From a checkpoint of a small mixture-of-experts model trained on Wikipedia: 9 layers, a variant of Muon for the experts.
Below are experts of layer 2 (counted from 0) of a mixture-of-experts language model. Rows are named router (the router's row for the expert), gate (a neuron's input weights, with its number), up (a neuron's input weights, with its number), down (a neuron's output weights, with its number) and show model dimensions 0-191. Each number is 50 + 15 x the weight over its row's rms, rounded and kept within 0 to 99.
Before each expert's rows: "comes after" lists some tokens at least twice as common just before its tokens as in all text. This comes from a sample of Wikipedia text that the model never trained on. Tokens count by the router's weight.

# expert 1
comes after: "s", "or", "ur", "n", "er", "y"
router:56 56 58 39 56 47 47 39 51 77 46 73 65 31 44 37 76 50 68 36 59 78 43 69 59 54 57 40 56 56 85 58 45 41 10 85 47 43 59 43 51 54 66 40 82 35 57 33 65 63 63 46 56 84 51 50 42 65 27 40 64 60 61 55 55 54 56 28 45 49 66 57 61 69 40 29 39 70 43 33 54 42 54 44 75 49 55 45 76 24 50 27 73 29 39 74 62 57 55 49 51 12 31 51 73 65 65 55 44 78 47 53 39 35 70 65 35 39 68 50 36 48 50 43 62 66 18 65 20 50 48 59 57 43 66 57 49 33 37 75 35 50 66 35 32 41 88 35 58 67 69 40 47 26 45 54 22 48 34 42 38 43 54 56 80 46 47 52 34 69 49 55 65 63 33 30 24 49 44 42 28 52 49 27 41 75 42 32 60 52 55 58
gate7:81 40 36 16 23 51 34 87 52 36 56 60 54 53 29 55 64 67 52 25 20 41 61 40 45 66 67 60 54 25 50 80 43 52 52 64 28 28 44 57 50 70 43 15 59 32 54 28 62 13 62 39 52 83 39 47 43 36 44 50 31 38 24 47 44 48 47 49 36 63 42 53 47 44 64 29 32 27 28 57 67 43 43 49 54 58 68 35 75 21 54 40 38 54 46 68 30 61 45 56 59 54 47 50 65 49 48 57 63 60 38 64 51 52 46 71 45 53 60 44 57 40 52 78 39 38 47 78 61 72 72 35 53 46 85 46 60 57 40 65 50 57 46 59 69 25 48 50 56 72 73 75 42 61 37 64 49 37 36 22 63 50 57 38 62 38 58 78 32 53 52 34 28 33 71 84 58 70 58 50 61 68 50 56 72 78 49 43 59 64 69 52
up7:26 38 57 24 47 27 57 58 39 65 45 81 15 25 56 51 74 57 61 47 27 48 45 29 51 41 50 45 57 55 27 38 74 48 39 58 51 29 47 61 41 71 67 74 53 58 38 27 54 41 38 23 30 47 60 78 59 60 25 52 37 68 44 59 53 49 35 50 50 56 62 50 36 45 17 65 57 45 30 54 37 50 51 29 61 49 77 30 69 42 39 65 48 59 54 60 58 60 71 59 57 54 30 75 63 56 66 46 71 69 23 42 44 48 38 60 35 64 39 29 33 53 67 73 18 28 46 42 61 64 66 64 54 60 53 42 74 64 57 74 65 46 47 49 90 61 56 12 56 48 33 64 31 77 76 64 60 31 50 35 70 45 63 57 44 49 30 60 66 65 47 41 35 49 64 73 52 33 68 30 29 33 52 23 33 49 61 46 40 71 48 41
down7:59 46 41 58 58 74 32 40 59 34 42 73 63 68 39 32 22 60 52 43 22 58 43 51 60 69 65 27 30 34 68 72 74 64 71 68 64 44 68 46 57 42 72 50 30 52 41 56 34 88 79 50 59 47 62 55 36 36 51 54 52 56 71 64 52 40 24 42 42 43 70 52 61 33 63 71 29 50 58 50 38 52 56 40 67 58 35 49 52 74 42 38 60 19 56 49 38 54 38 48 55 49 56 50 47 19 40 52 29 80 66 52 52 60 22 59 25 45 64 66 71 19 78 65 48 43 54 41 39 55 43 39 47 48 54 39 45 41 60 37 21 63 62 63 31 29 51 32 28 48 68 76 37 31 45 65 52 21 52 44 77 39 66 45 67 68 67 26 50 19 68 51 63 68 38 19 45 42 62 50 16 42 54 23 47 25 49 37 57 57 50 54

# expert 3
comes after: " ", "ed", " (", " is", " was", "'"
router:72 71 68 62 25 24 39 59 52 38 25 61 32 43 52 35 56 58 63 69 51 61 56 37 70 55 55 35 38 70 28 68 43 57 53 24 74 67 49 67 45 38 51 66 63 36 42 41 74 42 49 32 53 53 53 48 56 50 32 61 59 78 66 74 82 36 57 26 59 87 63 32 52 69 41 55 66 06 46 65 60 33 33 50 33 73 18 51 55 33 64 63 48 59 42 57 38 63 49 50 62 48 46 58 65 37 64 53 45 62 54 38 08 36 45 66 35 55 58 34 83 87 33 66 29 49 45 73 72 50 61 54 52 35 24 45 70 64 36 58 39 56 57 60 77 28 53 50 74 35 64 52 61 49 60 71 44 58 43 60 16 66 76 46 56 51 54 31 36 55 64 67 73 57 35 51 30 63 54 49 62 59 51 52 44 65 40 53 35 42 56 38
gate7:56 74 50 53 71 29 46 69 55 62 45 31 52 27 62 58 65 74 63 53 77 68 38 41 56 35 21 61 54 34 65 53 44 55 38 45 52 55 38 43 30 57 64 45 57 48 43 53 56 35 50 38 43 29 19 45 57 63 74 48 75 54 30 27 46 37 66 44 46 61 44 41 56 64 47 14 41 57 47 52 59 77 71 53 29 44 49 77 57 57 64 25 64 99 53 60 65 85 44 54 73 48 58 70 19 44 14 50 61 65 60 44 45 61 20 63 49 59 57 45 71 43 39 68 32 27 60 63 36 37 60 21 25 60 39 52 47 37 50 57 41 60 50 61 60 34 32 42 57 39 43 48 43 47 56 52 66 28 69 43 45 17 61 62 75 69 42 43 49 62 66 50 41 26 47 40 53 49 41 69 53 47 50 60 17 40 26 28 67 81 50 58
up7:73 44 54 51 32 47 29 50 51 58 43 36 52 49 42 51 45 54 52 51 52 56 03 47 48 58 49 43 59 51 50 44 84 61 51 73 64 52 46 41 33 50 58 48 39 48 39 48 33 39 44 45 26 52 62 59 57 74 49 69 48 66 61 30 25 47 59 51 66 64 34 39 57 43 67 43 54 62 59 57 42 42 25 36 32 31 54 61 52 43 31 20 70 43 53 37 68 44 42 43 85 59 56 68 35 22 51 37 76 66 13 58 18 17 52 44 61 56 69 54 54 56 42 29 63 22 57 38 37 39 58 53 77 65 09 55 43 62 61 50 43 51 74 22 56 45 48 74 51 49 43 32 61 77 41 63 49 35 89 33 19 61 39 74 52 62 75 57 59 65 53 63 48 57 69 25 63 40 45 48 32 39 64 61 83 38 53 22 63 30 30 56
down7:69 83 71 80 46 66 24 44 52 69 15 60 67 60 60 40 60 34 54 39 23 58 46 38 38 46 49 28 24 45 26 71 65 81 21 42 62 46 55 62 60 38 62 70 66 46 56 40 43 70 54 74 53 43 64 51 41 32 53 41 38 22 56 40 31 83 75 45 57 41 85 54 60 33 42 46 17 45 50 62 51 67 68 48 52 63 63 66 47 43 61 63 22 37 49 19 36 55 53 43 30 55 44 27 32 39 62 56 39 50 39 50 46 63 64 60 81 39 63 42 61 45 38 48 58 31 68 58 71 40 32 46 37 25 61 42 39 51 04 49 42 29 70 46 54 57 48 31 56 75 55 61 58 68 62 54 47 57 53 34 58 36 73 18 23 57 42 49 66 63 56 45 39 56 28 45 38 48 47 58 50 71 70 33 40 57 40 37 42 43 60 36

# expert 18
comes after: " |", "-", ":", " (", "|", "S"
router:56 43 47 33 44 67 74 15 74 25 30 48 46 47 51 53 58 62 64 38 51 59 68 45 51 53 65 54 54 75 26 59 36 35 58 27 61 40 53 63 68 43 59 50 55 47 71 61 64 63 55 48 44 68 42 48 77 38 37 52 41 50 28 37 41 49 32 35 68 46 47 56 45 54 75 52 99 59 53 65 17 39 37 35 45 56 35 64 42 55 82 50 95 54 46 60 54 55 22 59 43 17 53 63 60 38 39 44 53 42 69 53 32 68 41 57 69 43 32 54 69 79 62 54 52 45 48 59 61 39 66 59 50 40 45 28 46 54 47 86 35 52 49 58 28 44 47 44 71 50 72 46 65 61 69 63 32 54 26 21 43 79 60 58 59 41 30 44 62 63 60 44 59 83 46 48 34 46 66 53 51 34 00 38 60 72 54 53 54 57 45 16
gate6:45 32 79 47 50 52 51 37 22 56 37 55 52 43 42 66 34 66 32 52 22 50 29 62 57 53 48 46 30 57 77 64 56 70 37 59 46 68 40 45 41 53 66 44 63 61 75 56 65 63 52 39 59 42 48 59 51 73 39 54 41 42 54 49 56 55 25 47 65 49 46 55 62 55 21 58 27 57 41 59 50 53 82 49 62 56 36 49 50 46 56 19 68 30 47 35 72 15 79 32 36 43 79 51 35 55 91 49 60 35 32 75 61 33 32 48 30 26 40 29 44 45 44 55 80 42 52 39 34 64 40 48 21 34 37 31 26 68 66 55 44 37 22 82 62 45 37 24 48 65 53 40 70 63 55 63 58 73 59 61 52 47 37 72 35 31 36 45 62 33 56 35 37 59 40 29 25 71 26 45 39 57 70 78 59 43 51 51 50 17 32 54
up6:39 50 47 63 30 37 60 28 51 48 46 31 70 30 55 69 58 17 40 24 57 52 53 37 45 38 34 70 34 63 30 27 49 38 62 02 46 47 45 59 44 71 50 62 31 49 76 44 57 50 37 60 78 24 79 65 41 49 73 40 52 47 22 57 63 36 75 64 66 71 38 36 35 36 40 44 45 73 51 41 32 50 59 63 29 56 72 44 49 58 33 46 56 58 39 38 83 44 35 70 51 26 46 48 42 44 49 77 19 42 83 62 45 41 42 65 34 42 66 68 51 77 44 65 30 60 62 42 57 48 59 32 44 38 68 23 61 35 50 28 54 48 44 71 64 40 56 58 48 55 39 72 44 69 30 71 48 40 70 28 21 51 50 44 29 64 48 62 54 57 67 65 63 53 42 34 33 32 74 59 43 39 60 67 58 19 51 55 62 60 75 57
down6:39 64 46 54 67 50 14 74 40 70 20 52 59 48 70 51 50 62 60 27 72 49 09 47 70 55 87 67 34 35 52 55 78 61 47 48 65 43 19 39 66 55 52 72 48 57 41 40 48 61 38 39 40 55 56 42 48 80 57 54 33 55 48 74 24 60 29 44 46 55 39 41 44 22 36 47 48 46 39 19 75 51 81 42 55 35 46 49 61 68 61 43 52 53 30 51 66 79 75 57 75 34 59 57 50 40 21 45 52 33 44 55 41 51 40 35 73 42 68 64 59 57 53 45 52 48 48 33 55 41 20 57 30 38 49 62 47 63 51 53 62 52 30 61 55 29 41 62 63 48 65 67 30 30 50 37 54 80 42 27 67 49 30 43 19 48 32 30 68 47 50 24 33 57 66 40 26 53 58 26 35 69 63 58 79 62 34 39 28 56 67 40

# expert 4
comes after: "s", " S", "ra", "u", "la", "c"
router:66 68 52 55 39 45 33 57 36 40 42 56 62 51 38 70 59 62 18 30 52 44 60 52 29 50 36 51 59 75 64 64 43 18 50 34 42 55 51 47 44 57 59 49 22 54 58 53 79 42 32 46 47 37 49 48 72 56 46 56 19 69 56 55 76 45 74 33 67 63 44 38 39 25 41 23 55 74 32 68 55 46 09 53 57 32 32 50 43 48 35 60 59 60 30 54 48 57 43 67 58 16 45 95 25 47 50 76 55 51 56 59 40 46 53 24 44 50 62 72 60 64 83 40 51 47 36 61 53 40 67 37 55 48 67 42 64 63 71 65 56 70 22 61 55 38 53 45 37 65 72 46 31 76 49 27 32 60 60 49 59 46 29 45 44 57 48 90 40 69 37 46 41 74 70 47 29 65 76 60 56 46 48 56 70 59 31 25 23 64 71 57
gate7:49 64 51 19 79 41 71 47 52 52 45 60 52 21 77 55 50 33 67 65 49 62 47 81 67 33 59 21 43 81 90 59 58 62 55 56 54 65 44 42 66 27 34 75 80 68 42 35 54 65 49 46 67 51 60 50 35 50 68 24 52 44 66 51 58 57 83 61 73 72 73 46 55 49 63 77 39 48 53 42 63 50 81 63 49 69 36 42 58 48 70 53 43 31 42 36 43 27 66 56 54 64 58 49 69 67 33 49 56 57 77 57 42 33 51 58 71 62 63 62 61 64 49 37 45 56 57 66 44 53 79 43 36 48 23 59 52 39 71 38 54 50 23 40 69 49 31 75 60 58 61 38 38 50 34 48 62 79 43 46 32 25 39 52 67 60 60 49 50 51 25 33 17 72 50 34 37 47 36 55 38 51 77 40 62 27 56 37 30 79 57 40
up7:16 78 73 52 51 56 69 75 47 60 56 49 40 45 60 63 47 69 59 58 31 32 75 86 44 41 37 41 44 52 36 53 37 51 73 40 50 63 39 48 42 42 46 55 48 53 36 38 76 63 63 63 36 17 30 14 53 35 35 69 60 65 43 57 34 54 49 47 52 53 57 53 43 42 59 48 70 66 57 42 56 64 24 59 42 67 65 17 65 53 54 66 72 72 80 81 40 52 19 53 55 40 72 33 67 45 52 54 28 45 50 55 38 73 42 62 49 60 51 42 49 54 60 44 37 44 83 66 58 59 65 57 65 51 68 36 38 44 69 43 43 17 93 45 43 51 61 69 57 51 46 66 76 68 43 54 52 31 42 45 77 33 72 93 49 55 44 19 37 69 60 53 64 42 31 48 76 56 59 40 47 33 68 51 65 35 33 56 51 39 54 37
down7:19 63 49 34 50 54 45 65 35 56 75 50 39 67 25 71 72 53 67 38 21 52 50 70 53 66 47 41 51 71 42 68 60 05 39 70 33 59 68 45 68 44 32 44 72 58 50 67 48 39 32 62 10 51 57 19 46 47 69 55 62 67 64 30 38 34 42 59 61 52 74 47 45 43 58 61 59 41 42 59 46 38 52 38 34 59 62 55 62 39 52 50 58 26 58 54 82 68 37 62 13 58 47 34 67 69 44 44 60 26 45 41 32 46 42 64 49 27 49 37 35 30 59 48 76 57 22 55 53 58 59 41 24 61 40 53 61 48 44 70 61 37 42 42 56 80 68 33 56 50 55 46 65 59 37 48 40 39 57 58 39 49 35 27 75 55 27 66 52 75 33 51 51 55 62 70 43 64 40 50 61 16 74 71 58 52 63 87 79 52 51 76